Experts of a small language model: vocabulary 2048, 128 experts in each of 11 layers.
Below are experts of layer 6 (counted from 0) of a mixture-of-experts language model. Rows are named router (the router's row for the expert), up (a neuron's input weights, with its number), down (a neuron's output weights, with its number) and show model dimensions 0-159. Each number is 128 + 24 x the weight over its row's rms, rounded and kept within 0 to 255. Numbers have three digits each.
Before each expert's rows: "comes before" lists some tokens at least twice as common just after its tokens as in all text; "mostly gets" lists some tokens that are sent to it at least half of the time. This comes from a sample of Wikipedia text that the model never trained on. Tokens count by the router's weight.

# expert 0
comes before: ",", " (", " |", "z", " =", ";"
mostly gets: "ć", "ț", "ș", "ğ", "н", "в"
router:132106180155156078143105152080129166139121146134123134120125130127089109131159125119098127129135158119080102116105109168109117112148105110149120095118152124134143106154175145145127114139121142145156130114141113104134134138126153124155120109143116104123129125180145159100123122122175154087146084145117134111133103124093114126101101090174165112115130142097146150129070074145111112119174106153150156114110081111135140177123091093136179152091138148084143107135145122106110157138110097
up4:132146125149155117164137103140125106108097156154136127157137141106081152133139144117166124151168127148129124102122107151117109143151162105160170145130161115123140142112112129143137145133112175139149092128106129100147154119126121138173146160110126089164167115172120138124117151143141120108080094101103108176117128134127129084106149155094179104129140139164161111150141137115131161117144124120153122132141149125084175157136152132124138144141113190164142132138135164140101134199201106
down4:122147098139101095166145112114159107110162132166084109117124156188118136088098177118123124098089135119179076132063107142138186102137131129101140080128129150160090096162137128135122125161112125078169135180128160144137105089132130143129114126097139138113132112151137121145128134132139121131136099120077164156137121135115116130100150152108115154106174154151130098142142140127098104129141139145138121136128100139129113115110128166122146159126119096136161106135167130090150136176131112

# expert 122
comes before: " by", " to", " in", " the", " that", " a"
mostly gets: " announced", " received", " won", " held", " released", " wrote"
router:143128125109165158132119076108088161155160103161141132148103080088133133114128107144122127137122143131164121147095123130173113121102118123092143120096132118133150100118120084152163100118105093089120119105120134136134125119139150138128113142128137152156147131104074129155083104102137158117133123142091132133141140131126174160127165135105104134176157122092106079122125055135141121138136130132104096122155088168133110183149152176102104105132107140173112101173132143137151165137138130
up0:139161155127139147148082132137209127111138118130135157147142138110150118099097087099078119137135104135180139097128153137126127157167109180138095150136142119160147129137147129161101148178146124162149132102109107120120097130148125152132129150098124139128074131136160125093064123141133104117151141115107139078117094101124135097142148113105162126152164125127171143130088111118123152091186132133155118099104100135140132085143156114121121127108129153129128127183090153142131112125127151
down0:142120122098082154200143153111130117137122143135123160140200148158155122150190162154119151144122157093119102137100122100131120098171163133113136145134084135100168085124151105157129142112145089108090158169133142140112142105080077142118089112101145128123159131183097120129133140138101122164133123138104128104100130171113121124128119095100110120139121110106131140105147152089123125117115130102137111150088139170152128132082106154137132109094122124142117175116116133138142126146139127

# expert 119
comes before: " the", " a", " to", " in", " on", " his"
mostly gets: "ating", "ting", "ning", "ing", "ling", "king"
router:118124131108143143115119114136173135155127076151127091137144135095100125133134174113170145134129143135110126150112169136092151135107150116134106149155129139086136114127107133134119112150121153141098118137133091164097127131147152124150154117175078158137124134166171138095096159142128103138126112126131099157087111158129086132162152146152130181087124111111149171140141127145122125111149125082122113151100101093130149047135151143103176097104121133079191127116113104123143103149120139
up0:094154168140120139163131138176137113099102128097087094154130121128116134085138117093117112107132104157156120094117131157152120130147148172115112137129139154140137124144116160117088100133099082125139144053104121119119119104101070115161129107127132139082129130142145160097140083129105128142132116095114128086119116123128143110118141121131134129136115109096145177128087108159101132098180122176109107189132075113154110104136130138122119147098119116137140117082147124107166162090146126
down0:106116129116123121107139137117125128117128151159126116111139143123108135158155115110136157120138181099106126142163170109132141093127136133129137088120099119158123133148142142140147126130193128122128148085089148137140120067107136131141150116125120108104122132086103091094153152092150105122119126152099170142104161161142127105136079080131119131136067117127150082083140141109141134105099166102134128148110184172151134142114129091142117114151155099098101105133136151126123152212110156

# expert 5
comes before: ".", ",", " to", " be", " that", " in"
mostly gets: " may", " well", " can"
router:140100132122114117167149142143083144134174199128161098112121100094153135158155108141104135120125127124151112132115084110158107138087133101097149152144164114192143118101122145130140083120119113141114106121122145128137111057134120147129181083141077114150104099149113085107118149117156159126105153141122138133171140109144143128122151150172146133153119111142112158142082088131118113110125123157126123124114090138134110158097096146101126154131134148114103095144147111104164151089154135
up0:159181149115125114136135147180191162103116128117165133143089138123129123126124130093074118148139095121160121103106118101113106134146113128110146187103118155149195133138125176154111138132137148124135107097164118138104124094110079127140131133092183145131129104125172157120122108116135111099139119140106160131127091081129144127167150121117117146144144113151124154130089076158068132120137112145147117142112124141147134093132129112115111119098160134132129146125103176140094152092100099
down0:145142115121109098143132119092079121190118125145110127159139118131139133124155183121112122114167178127095094134167131108121146096141154113098091153107100144104110089107127140144140088115119117128113151107126132131151132151182098138123132096143146087146093141099129132099140114125135123146111139159148076082136147186143133114133108128181122129162115133128087110074165125118094091135135117120146135125104107155124138149090124115114113134113127142185127120105162155159116169151181148

# expert 121
comes before: "ed", "ing", "w", " to", "it", "ar"
mostly gets: "£", "front", " left", " married", " moved"
router:122108099169152127128138123153128122162107155149119111161114147131144133150164180090161136121106116127145158099131066075146064091110121098131121100155102156133127078123170124117148109163122112089108150101151154150135141148125087118142116111122144113120097130125119172128120136131175146094091112136147140149113094121178144120102130117120115125162134126105110120142133116102169130115076126083108112138116134100153134068131133101134135087154166144141129142126135089128115140102174102
up0:117129178141153089172105125176149152116086152111113137111126130157129144129139138141094097156126121123124162087147136132109109139173139126156109126157131155156149157140108128149111120123100119122124106078127125126133092120173079125144115116084084167144086098130131125112123114111106113087134150113131137103092085105141117100135164094163176100150090135129134150147085109141140102119160145119132128121088074132125146131132137133169152100151145106133082109102132170158156163093143115
down0:156099062162067127136139147129086157078138112149141125151089150176093115118174111142122133108121182114111085120109158094111146104149125150155147151136164108114117117140137115162134095133155097130151128123102113111129135120122103126119144138127105151106144165123154163127154162110160073130132139128138103127074131104149110148110109130131110111150139152133130131090108131124124149118159135155190107109118135143129115145145155139143093111134075108150159104133142160163137111170161170

# expert 95
comes before: "ed", "s", "ing", "ation", "er", "ative"
mostly gets: "present", " represent", " contain", " consider", " appear", " describe"
router:124144140132151086134153086102133133121100124161083152157138125121153110093138100125118130105154116076116096120111113094114134120097115143177118103108162090159139119093129157121121118122163112101102127118116178102134134079108105145160136138139102097149114142116085124155117139127146110151110112154122128146128109130152127101128149196122179145160120151152139154122139076116117124162154160159074134132170135176130115124127133141167106141147144130122124108140162187128072098132107130
up0:115149159121125129129139134168179132148118090126166093126100134176156116131125113167117095140156099162089143106141107135097128126142123104145117143104147108114165110124148140132124162138167119108141116116137077112138147070073130093156146176114118146110070126129123147091129118089127171069117135110133154090110136134105172124129135119162129129166129129128149136124082105143104113147152160092124115108132142152172162092123178098158126122122160115155094135123113112153109101135129126
down0:102123116123099140139142155132112150165092081137133112091145114188121113162163133136073149090140135108119108154135168088083145107147152111165110099103146104130092183099113119105108163097164112058148128149118121129124120156117166118148122103135134138131126109108142139112132164096147117120117114146154098129110126161135097117155130066150133107099117163164144123155149155134153127128120128097126131120107112142124108153118137115132102114102071110154139116087161157127140166135131173

# expert 16
comes before: " |", "s", ":", ")", "round", " ("
mostly gets: " score", " record", "weight", " goal", " medal", " vote"
router:149099137171112144149148122122139140091115116133126118099142156132109102112135138126125168053108120127107136140124125099107137134135189128116145116138108134144116150117143177107108148153057103137158121141112146154089118137151102154113101137146171151125104173132137163110113132132075104125088147159134130133138100128135143159126097109150138164112173135132128115101115186132114139105126097108164117182140120123118193145097141142096116160099100142101104141103112155183106127120141135
up0:125119146159139124155103140141166158078122129112134099109107111122103128125112109143075125129081102148113144137150144144082081145194121112125150142139090110193157098114148145129132142131080143126122131115133104135113142137122085090142142109095169159100095111102124120061126098108107156140159142104136141122135095099110131136197144102140175113136136136141150149134076098114114163118181124162135114145098120130137141114121134145171114150115116139129167128125116131124131150093130143
down0:099115117135130121124162108132096197141091061161090151115163147133133129101183123104129122093142192127096098117129129124109117136114139093129118113152123109083129139141134124151123121123134149103131109186100164132108118141085131149138116143122152123174108099108124148117117150173110134120143144162121105161151147134164115148170067128133126116113108116138151097132195148083123117124128124132154093124104103148140120139106107121117135138133151081180111107125144135155122123133139177

# expert 87
comes before: " the", " be", "ur", "|", " a", " re"
mostly gets: " to", " into", " To"
router:141124103140108146167124164122130106180173112117153160127101124129075173127147123124117117102136153150115124174159141132116164115105116117159117108141129087167095107087160130116131148108128108118146144127086150122115150150117098083139137103147138113141129155134167109136127118107141165114072154133146160102095185115113149126077117129143105085167100113148089100171093136107145104162126150134157166124102132136119100124151130119111154116124117117168114171102108125117090086123127153
up0:175126158139146111186126132124180102102167129134156106100083147114124113126137090163097132073142082143118092113162156119104145131175134108190151134188109099124133097156129160131065117159151109104115121104117121174144128137130106123126096104133114165134127118134133102140118084126142150137098098151102163117100101137113106162155144108162161112098139130138121134135142127142122133078167131127160142156131122090133149108132112104177123133118140093145138104117121117139140135108124133
down0:120136155117120141139141093126099115147127152203141120129151105133119106125177155127130141089118154113132077112121117118151086136113150126165130056121138142098127140104165119160148142150130137116124129118107112111163139126086122146135117116090083114154153115087153090131180119167081080126098150141118119109120156169133164084110096093109117150126151105125130098172139162153140141123111123174164145137133110163124123132096101140148077125147139093125141145159130135151123152131143150

# expert 127
comes before: "\n", " The", " He", " In", "==", " It"
mostly gets: " from", " Har", "rom"
router:116120098129151124141136103146090151164122115126182099137121155086105129099143115121121189167125143108095114166125079137136155126105140120148081119150113137134158100133125157130132126098157129081127147086068158077122115142143118152116106087149160103131100136107141115152199136157148118161101125162155093146156154123111124149098095116151130175128136095119133172115123170148142158131115149104106104156141144155100088139125131167108136104108138118133115135117119105112109104126145121
up0:099153114155117115162126171163169146092089112115150125158144141135152086147103173118064116160128088179094147092134163129125144129174161092120117144115136108195155093159135168111107139130116134123120136101114124141105129120084098154127143122119156109144135131108147139074098123106141134097148134122122149118128123092154148105121150126133129144154127089156151110140133101131105132077153142148160127127090137145131142111110158134156117122108106142124144131129060137125092135123109175
down0:143089112133128159143141108118106130132133096156157117158122101133140103159163153128113139103122159170140104149145133105073128109158155108097135133156129122131137158118115163146155161094122089105139168136088119121099121144101139124120151080123144105113149113132102132118145126127152079114111073138105123127101140151142081133151132107157125081109121119076116091151153122117110172112119144116141139143119085120118123128093139128175083116107148107155123126112162137098117159116181210

# expert 89
comes before: " the", ",", " he", " 19", " she", "After"
mostly gets: " However", "After", "On", "In", "With", " On"
router:106078135112140084133119113105088186098131149096154087143164107159120106133113139149104128140095096107111110067113110117114121141171111119113107113122090115127083154153103115142180141139134123135073104115117108176151120119122130130142156129160106092125105131123084138128112110151093124079145104127116142155139190134102139115107115133090101109126142183151078123136137110077156135106110153130117125166099123155131109101133093121132141105098135130101144118155147138126162130119130142
up0:115153162149112130167134143153158106093112089160140119160109130101126133132100116129097081112132047170145146089158137142123082143170127140130107132145151089169162130144144115123126129128088125108135128101144103154139155127122088108123135140122176176129073105128152136086116098129114157113159083110143153091120099109098151121138143111129128094129154155132149133139114128159125165118146183142132115128169123153090126104156144157149117108132154116154112092122119114155130140092104149
down0:122138126096107138147118134109096116130102122162175142122100096157092163133163155132117163116146154144100111128140161151140078091148100102096129148135131153098132152092108156120165124119145113132134182165132139112150147137099147117119107126098101144075114113108101118111127122125111099128150088119113077095115156129151116135151115090147100090106144078136141111078127147123102135135085116121161118149114127116166143133110121112116102087125148112176163087133160152148139149156132191

# expert 73
comes before: " by", " in", " to", " on", "ed", " as"
mostly gets: " released", " built", " published", " located", " used", " based"
router:152069096146125169139053078101128128140136098140114143129100102132164158103119119103092081143142115138091105150156157144115137154156120140136152078108132117096143138133141151131123103126152118122111133080147096151125125158161117135128092160124182147124170099117118150160095124123141156136139128123136138118110135109129145150127130135116086124142126129167114122089072069100138127140135125111137132156158131102112161121159143121170111124145081109126139074128096109156110149112156104
up4:131174130114101136153119167134100081082107138143133150126116148154082135093118141125146131162156113160141128101139109122099107131157133108152152170142094129114122127095114126127121091108148104138147147155127131120072140131064103137154140161121151123141155116179115153121136135121119156177134108097157070156161124121111129121154161130177132099136120138085167120146156090103136087097185095122092111163112134113088124135103153128105150130122110090128129118107112151146122141154127097
down4:126135071131145081139118175185132133142133134134126104109130140142146160159133135130162132155127175115111158124125120133121131134114116163107114160097141101167117127129199098123114140133172143102105098112153090113100117133158130139112120112099082164177139176095102154131101143145141153100100135124109140161096136148076130156131116157088162120162160156098120146152143150129103104155138146130163103158146124112117087096134136119138099113120128114100141120148159085139111110167122156

# expert 54
comes before: "|", "\"", "|---|---|", "The", " The", "T"
mostly gets: "“", "‘", "!", " you", "’", " \""
router:140114102118105143120104130176161123116123179125135132133144122131128156107183076157105107105142138161142130084118097103149153104109113146143150151145146175141163181159145147155105147118159112117142073100111112133105127099179105182134136146118127140191135136144130126092109126118141149113164126154145134087133147149153133103131114137124153154154120097137119171157099126146108147087156151159168147182134113103158138095091149139102138131126155116132113131156109083112116120125133113
up0:127148153148114117138105130148192137112128152144133132105093153141138156128135135118103083128130115141137124135134144159080120155149128161148136113127132147175121141165136072143134177147146152135166141067127105096116120122119119161117120175109140171152124101113126154089110092124126161120102139104130149135130087130139153086162136109154143119153150118156152155111116123118152153102168114142143141136125097099157126076160134140164115113133181077144094115141099163165119149091083118
down0:138078133093091140137138118144111169150120128177120150122106141181128072117136117119118151088157180048119112110136133147088142122163123113140105135127114107118122105121134082133143119114128109150149167140122171142150150121107113147149121154142129134138108132132118129107108137146129096087150123103088130162109111156174121100185119129136112123105150129149127100120168181145153128090116147133131124139100086177116095138151086109125123075093118142103136120152120118092139141132134163